{"d_shared_expert": 0, "router_score": "softmax", "balance_bias": true, "router_z_loss": 0.001, "vocab_size": 5773, "lr": 0.00795, "steps": 2895}
Below are experts of layer 4 (counted from 0) of a mixture-of-experts language model. Rows are named router (the router's row for the expert), gate (a neuron's input weights, with its number), up (a neuron's input weights, with its number), down (a neuron's output weights, with its number) and show model dimensions 0-127. Each number is 128 + 24 x the weight over its row's rms, rounded and kept within 0 to 255. Numbers have three digits each.
After each expert's rows: a language model's description of what the expert responds to. This comes from a sample of Wikipedia text that the model never trained on.

# expert 62
router:120078123129099107115142129131127110175133103117151114117128134134144151123147124140147153184072121156158151172147101198150129131157201180137169143090089141181107118125084091124124142138144133147104116107121115128115122090121161102144114128137134141147135178147105094120120144140138115122167129138120135145141138129115114089099159138148109139144118133146098135099138088117113127140168
gate1:122142133156149114108115115132086129104130173118137104110125163130154145163148117126096181126096127136076146109089121145102136121147126104129110133102119128173071129131101144149097140152099137135170137146138136086100102112126149139117159148116130095158127088129144142106138105094152156114183095061109111116117156132090115118129163155148113119194118152118119120160111109098135132101152
up1:059090135119086131114076152158106119159140117114096107161116102092123095120135138138139115076115091125178175102080122123110143111145122109127099113130127121142110151116114178127150125133112154157121141111148101109115109135115137094178101124118174127162133121126120094094114095077133143125102127097133120140103118079110118099135123143150140125144141164117078117173109098135121117120123
down1:084161120116080064127133111120197143102082109148097118149122134140126129112140125137098119088095166118114147089121157111127105152149117141132125143153141059098148134108160152110107097123104143072167123152120103121113116142119104130109167109083091157130127129149122136105132156123125153111105124151175128099128156134095099118123132125130114124134098135126141123147135167111067127132140
Description: Auxiliary and linking verbs and subject pronouns in running prose: was, is, were, has, had, he, it, as, e.g. "The result was".

# expert 15
router:104126154142113135137130085163141091173136147095123140125156194120103176093173137133162121151119125146135134159150129135153142147166140134140104163114101115131087154075106120120140125124155128144103145121104139110103142106130145112126092104114094137133113169165126120111149173122170132102135156162106111118125065133071136125104127129160109147141113117156137113116145091100088160149126
gate5:147095148136128143158131075141107154114137158100151117140117131113097143139132115165122106168163121105133129147097149102148132122145159120175122137079092108090088130087145156157133167139150095095122159156099134102158105094097173130124123086130108169135142125133146141125113093098141108119175120112152130134123121126131116170091091130113150097179129109133141162166128128125125172102102
up5:130079156137092143112105114124134101168103129119124111148173122165169149097080144095125094118132129123151087137142137116135099168136111105181103132091127134079149128189127127151097192130128166149129152149146120118145137121070141120154141157158062146140139131147089115127138133100164097132124146142107119124113147120091114116164131117085135136111130109137141125135145139154122127125102
down5:124090142160141092129130103122092137137107120076146107094139141105104093139142157138118122154111155129131089076117119164119087163141109137156097160126133165155144139165118089083172097143151146136120122094116137127126158105160121105170170135130090122101112138122150129131097140131120123126124124140095171133142134134112131069093115146070130102114118130137091102103160127170137136088133
Description: The opening fragment of a lowercase word after an adjective or article, e.g. ch-aired, reg-ions, g-ain, ac-id.

# expert 50
router:129106135134098116118147161133163113162154129072069135100114137137079159105145111141157122132124093120141106096124123159113149173151162110159146163125126123144125117107137119130178115136152135132107180116142116112130121067123136076122148119137106146179140167173077080126122151147102102120154140133086104155124080124113123114107142117121113126135123141099139166116144123108131126158157
gate0:121176166113123135111097151112123104163119158104136157128154154112104121105176135142151149102126142116128109160090141145136102107143143149116171202132118110175141112118160127173145122133113105140114096154107165087128134143151137090144115077147122119125144145109164108076106163098137146163103116154096146111193111122134118124115117108150114141138098112183130125124113142144120112126146
up0:116151103138115078078103168102147118139127138125168144145053144143154075092122114120135124112124130101102093126143114163117139119088111113141128141098125109141114157113120119087145129128126091143164090148141116139166105141159097133111144103172104142087117101145197120116156129123083140107136150125149108111104084138115172132128109125138099140100141120137118147130152158126101124088146
down0:167110121095118139122125142141154110120143113175144131129115077091106131122129152179102123134167104136133151133127153116128097162132109103130099154100182090113111105138147122154118150138123137120110148128142136098145132087142136089112197110157136129126113113131105101187178155134136120114121151121103122185111125120150133113083150122146105124172196128108098151160110135127103095126119
Description: Cells and labels in election tables and infoboxes: "Total formal votes", Turnout, Candidate, blank cells, Coordinates, Religion.

# expert 49
router:131117137118075112122143116155148065123132100090112137120175173125074159084147119153133120130135133128133171146143117132135160168128122179142124140115122109135115124088130101083147115127161122140117146095102117083127116115135162126123098105116075116140149159140116089112112114133158142110132182134156089142101104112120117110125112102150118148120132136089086150116133076093106162151146
gate2:124113160158129149082089101122113116147118122073122120146111089107138158137120168089130141124169145077115101110121088123141108088067114104091169146142135091096126151135148152148158084125125133143133127126142122109175133106101115141105131121125131105106119129121139105111152106129121161118133112129149108095100137189136106093135146144111133146146102135126119168169094154122127090157179
up2:125127113128132149124120153132153131148126117082115114144137099174114135111161126112115103122146119134121121112136137144094108139100086104174105148151112161138111132100132044113168117133137123123145118138158119140097133139107128131098168105125099166116118162085147168110175155148162175123138122129155153109128124141169095122164112121137144110113140080148147117180165158098166161145162
down2:109093141082091158096072122136096164123154130113155133122101125119145087144153129114090156128113116115145109107062088107101111091086124127095162131156149131117153128099114119155176143156097131125132126129152158116138139105160130123145153132145106107167154099118120153121147131137127131110120180151123130101124144110107117101129173151147131126154158143128141149134067144168149115089168
Description: Opening prefix pieces of a word after an article or possessive, such as non-, inter, pro, dis, pre, sub, commun.

# expert 12
router:148119114123111113116146144115136113117136116072134140141127127169109131131147097127166126146126098188134168166136099169154123160110130142131122145125108090101136165129147097094157130080161084130134146110100152110119163085085174116120109069149111143156139144117139124081128135163143146097137132145123089156129143172126127097134131137169127145120109080113091164127132097112104115130146
gate1:144132171101120124099107112112135133127160129123145154154167120116157147122127155107126125166145146147114116165094158129091097112122149142114078128147147112151151151092101119129133122119158108147132150115141132142131133116149102143107137100134155103123108178184158113153133155174087131130123170067105100121120100130152124089133184128171157112112116088087126162094150166096117101134110
up1:134101117124143149133134101174081095120133092109116085155099119168154111132153118137133113127146113117157176105151110120159104163106084112097098109101085115119165113059153131159116144129166089110089162115075159139126118155122116123145092104128124152107112124134128098169134122100141127146120147133159119126146137144111168161122121117129142151142100126150147113097148174137079125141129
down1:105142101097151156109088086199126114112131168129103126134154115126140121124162152109105149109181154146167136159169135092137110139082087168142107142143110158127125087123110142154111119143147143139140113126169133089144115133147134109107138123129141112100123093168110103116151157127094121134109153131118113078141142091132145145107124092116172152161124153091144086127092119145161133134101
Description: Conjunctions and comparison words joining list items or clauses, mostly and, plus or, but, than, most, and adverb endings like -ly.

# expert 53
router:107101148095139153131111148161140108136164109107114144121124176138109155127117128163142138123113110121135119110146108140156120134139161136155115171130075112117106136116127132105162114117132100162099152117136161107055144125079128105100121091166132133158114118178075133116121175133114133098182162135086107153101103135088119121114128132139100135146089138131116114116166085090142166125121
gate1:117115161128138112146137090143068142148107122118115141136109128124145140159154145126134157124111085143077119131111075124134128122153121164160172142103127128139103121094117122150165128140106105084145144139129184185118198111165154116137145161118125161124128162127133132131115154103135141134123112108088132108172104112149112121157084137148132111114126152127138078105131111189124134089150
up1:119114120129120156121104079147159134090110143105122108126158117094111111084115108124137150134135112131139144102091117106072148101114105137119131127100129111126116080143140131125141067118088100151092096145124117159107095143087085160116117076122152179093136135112133106117128183165141119110114160137119139110133162154150137128102134156107176142086108146088112114136132120173135163124116
down1:138155094100141109128117104088121167159110083114120080114112098121163153160125124153164119118127161134131134088168146117121136137132149075188152134133124168109115125138112175138135092133159121109133100131099146106125154161103133145173108111159091079146143117125117139100103126119152118130105147114146083125123125171129158096128137063091108112147136158095108127115108108099132129139137
Description: Head nouns for events, competitions and roles, mostly in sports and election text, e.g. round game, fourth victory, Championship, season, lead role.

# expert 44
router:106085150111092140119113144111153137124142112106122096086153160142117120122114076122181154142117094152165134146141099118118150154152149119144085152127055122117121128113079136091181135130157113154137114146069150103092115116121132119109134080127104117124128169147107120117156133129126151084122154124113114161159117114118128118088122132118078142169110137133144133119106113106122111123178
gate1:157098150144089153121112127124110130106145135109125167114113104134117127135138140144213157150116132166113085118138134124130113143155101135091126153140123113159130120131158122081189077133094069087131115107156118165181154126139149106133142121131109128182137121069119144164126114138151111132130146130137079141134099130116120154099106098102156117149106145116138132130117122124135097166138
up1:086102181090095126108114136128149124159156152134127114101148153137122104156123114140127131149137164143141123125101170092122146105163132179121128156150132125074114155112123155145086118158105118127089135123147136138130169177122100107075103088161126132123128114159143175107084155102085151096173137105158128122131111124150119108159191118122135139115134134097135123119128121131134113086111
down1:131138126173073125108140128105150163118108114103095089105148112146118138134133095114159152144182143126115135170181125112135096114132137117139111169144132154103124155126106113150135125167114113094099131141152170154091127192125136122104124135130118194140131168138136108174165137145142121147178157133126129092140153121154138116099127116103169114109112106110152112113093167115143136126093
Description: Section-heading word endings like Person|nel, S|eed|s, Comp|et|itions, plus markdown table separator rows and pipes closing table rows.

# expert 33
router:109091136142107121095130101129150098172132109099095112105133122146094149130129119115139151136141118150186156173132047107171172106156127147129132118128134115138133117116108091127140120107145089143119105123124142125106134130114169074137133081166134160166131132149145102102137134173129107116177165146113141098123080146119157139088133117140107145172101138113107140091121103121107105130123
gate2:129127131158108111133103123101091132107133104121153154108130135115125153086108171143120129152151109133158150135159125119131132129143101110150162146142085117118140121074093163140123137094093113095127155091162117124122158152149107072144107118133161164151153132139133125098154127144118151132084100101118095116117090156172164110145090110123203155157141109123143097158138151156115170113121
up2:105130140087149098149124106136122149104152132152126121123136144134088146168127110148089107131135164154159147138164170153133173155152148121142133156132120135142120113136135118106140140158124087139116102087130150143116147117146154119122142148084144084137131153092079123133210193154123140111142067147150132137184098150101143121104132111118147111145125174162136147132141128165125127138143
down2:103108120181103085135096132110104112102113117118172118085135127086126135115110093101118147109116137148109140111117142105155132156122106098099101085094151110126119142111139101151115136144144122133122125127143068143158143104109107174111107115122124160115138118097151106128151180133164106160140129108129120126130065158130140136126079092154166142133142126155151152098088096129097185134094
Description: Section-heading equals signs at line start, and naming or relational words like called, including, son, by, of.

# expert 63
router:117141102133077119125125118138122089150148121115115120130112122137128143109112089154152119142125071141166149087107121141144134124096147150148094146133110096119069155123139132106132080134180097164125155091102112128102162107122129099116136136167115151157116126176114128097117149127135158126140144184080116152108112150105135123114176104155062112168090128122124132132097097131103131147114
gate1:120149140127077099100085133103120144169173140159142174152158124123152128125136146090091111142120093183117107098126110174145136156093110133131135177073127146169143103120123115124144140160112114123155070146097102105167142108160120144124116140115079140132147112138106122156138181125129114124104080090115127126155140134137150104157142105110142108135154117115128125106133096123124106104156
up1:139108126206117099148141112135139163133159145124152156145155160109128097133153146117139096137117121102121156119162139167157151123101115140143120167114178145147132159102152157079165114133098146123130099145087136134141132130154102104112102135100125128109094114145085133099123116170135124159121165115138127101128138134131038112099082117121141099104155107101129145139124160134122100138155
down1:142132115150125116144113178136160151106131129163113188142132135091154146106142127127118157137117152107154113118114136149137079123117125119137132108123131088146103119118134098128144108167126185145128172130098095140117135103164121105117112176120095152095139171109119134094179143091105113135147166120108192128128078168122105166108109128158113141101172142106105167139139141111128130104102
Description: Digits and number pieces in coordinates, dates, percentages and table stats, e.g. 38 in 38.406°N, 19 in 1943–1949.

# expert 35
router:158124153077126097088109135145155133165150130112090102099102129142083179108129115151149146145124106121166147126153107155154133143137142129143121167137101071159147138096116083120140098133151099126099128075080123098128126114127135130122105082133082129173137127138109109094114136132126164109157154150126118136098100152146158127114124136163114142155116123118138142104169098131102144179157
gate0:121135116182078138117111120152171131101117129112147151138152152135095109158126114161126111117099118126105104127070173133155087144176170147149120136150092134147123133124121101138181139122143135126135157101107158170124130135130148114111112126147112087166115116111140135095119116106114088164108144117168134106118130062082135128110095154107126108163092105167126094159157136122118106108117
up0:155157144179140133117123109135094152136090155111115161128163165127113194137133108135116115102152142118094126123130139077141133137170138096079107143136152182115117130138128119157106155118138114116133144111096141145140088111107144130107054088154172129098103155158138126127130086115124086091103117130156115128130156103139112131120120095128143134142136169152149148140129111133065115106124
down0:146137148123103183154118111119127132113116134108126134118147164169141188141125105161119125121130123142081129177124182127142163107085171130132113145137110165130111121156147096120143125071126129142086065161143156135120077196113159136118135127121146133131113147103154111118086140159117107126132162150113136131133134159098137129089105154156116139097112139116150096115103146093143130113125
Description: Middle pieces of long, often technical or Latinate words, split before suffixes, e.g. fluct-u-ate, artic-ul-ating, negot-i-ated, benz-od-iazepine.

# expert 57
router:160125160116112075066117126130174117155153098093100139109113139143111139122142105128144128127110119158184134102151104149148110139155133143140114172106130083159144105113122090121139101120135112134121148066060119095096151091119119122126101125123104151114134128157119121092162134122141157081146159145141119162117068151113123124113155131139122133122108151115097135108156112127084154149136
gate0:096120119089156114137078170179108126138177138113069115114117119117154157168163117185100111132163132123146129176156111164054132157154120140128126131142135111145171113121130107142097124111123134124120128129123145136099189126128125177169153132146139107127117151173115110108116153148153131105114156131116100102115113165120113116143155109123126153146133131112140134133111122166126147144173
up0:112124117111092154089092125103142123131183112118098164132143101120113107174190121186169132112135147165126119138166101186133080140124095105116134101121136146132134112102145119078122140141123117151117144121140162121138114138133113115132145156144092119113132147082151120163123125134174178102124111142167131170177134159096108126140112127136146115154118127123116104147112105126134151178104
down0:139164109114114124127148114132139074131099161163134128173117091105133126074134153108135101150116135107133095159153121096119178123150102142164107126130110141147114142169141129102107145095138125145157099157131107098144130125142118146137137118144162104150145127084116117131061115118110131179142139123113152093148078135122147153132092091100139148111145091086154118097146137181113159096152
Description: Inner pieces of Greek- or Latin-derived words before suffixes like -ic or -ical, e.g. Antar-ct-ic, Ency-cl-opedia, histor-ic.

# expert 56
router:115103115145113114121138143165123074157128134088135131098121114194112120113147062125135104154095130151136141143109108136152125155147145147144119163140086104119129162138134061104174136125122119142136117115107153122117180088078166112117096131146125120177148113139084101113153155147147135095152121150131100139136119164103125100133132141141101147117088092114119151121130124087104133153145
gate1:107115150133144150107077091084116099125138140156113147183116116111106132146120124122144133143136109124135108099114186090145125163135098097100120119113093162146140170146163125087113145144171117139113141092154140096164110110135101124170146152069131147114114147146164108064133125087145104103146123117139109148116159138098112110133109102148100141136124141154117115107175126170127118116145
up1:090150146146118145091136106113145132196112115165133158175117179104116182135122124095148146163088068123180132130135128137092155097134138121114150116099131131146088141130124117108159096103155145132082118089143131122129164100153129138138123157114116123155143146094096147094151128082146107123088116133132149126159131106166160087106130151131102139153152130117118137112145165126134145133113
down1:121116121168117158198138101191118126124124125130120134109128176142100103128106169107155130121150105163148121166137115135095114118085163101140096140072100166172084113099086093155126159135146119130113123123117114124122153134181151104114135145148104136146099126100116116113167133078117128118104145124130154097081131135145120112116121143091163128134124118100094140136151130143146139136162
Description: Commas after introductory phrases ("Following this,", "In December 2019,") and conjunctions and relatives like and, which, but, where, who.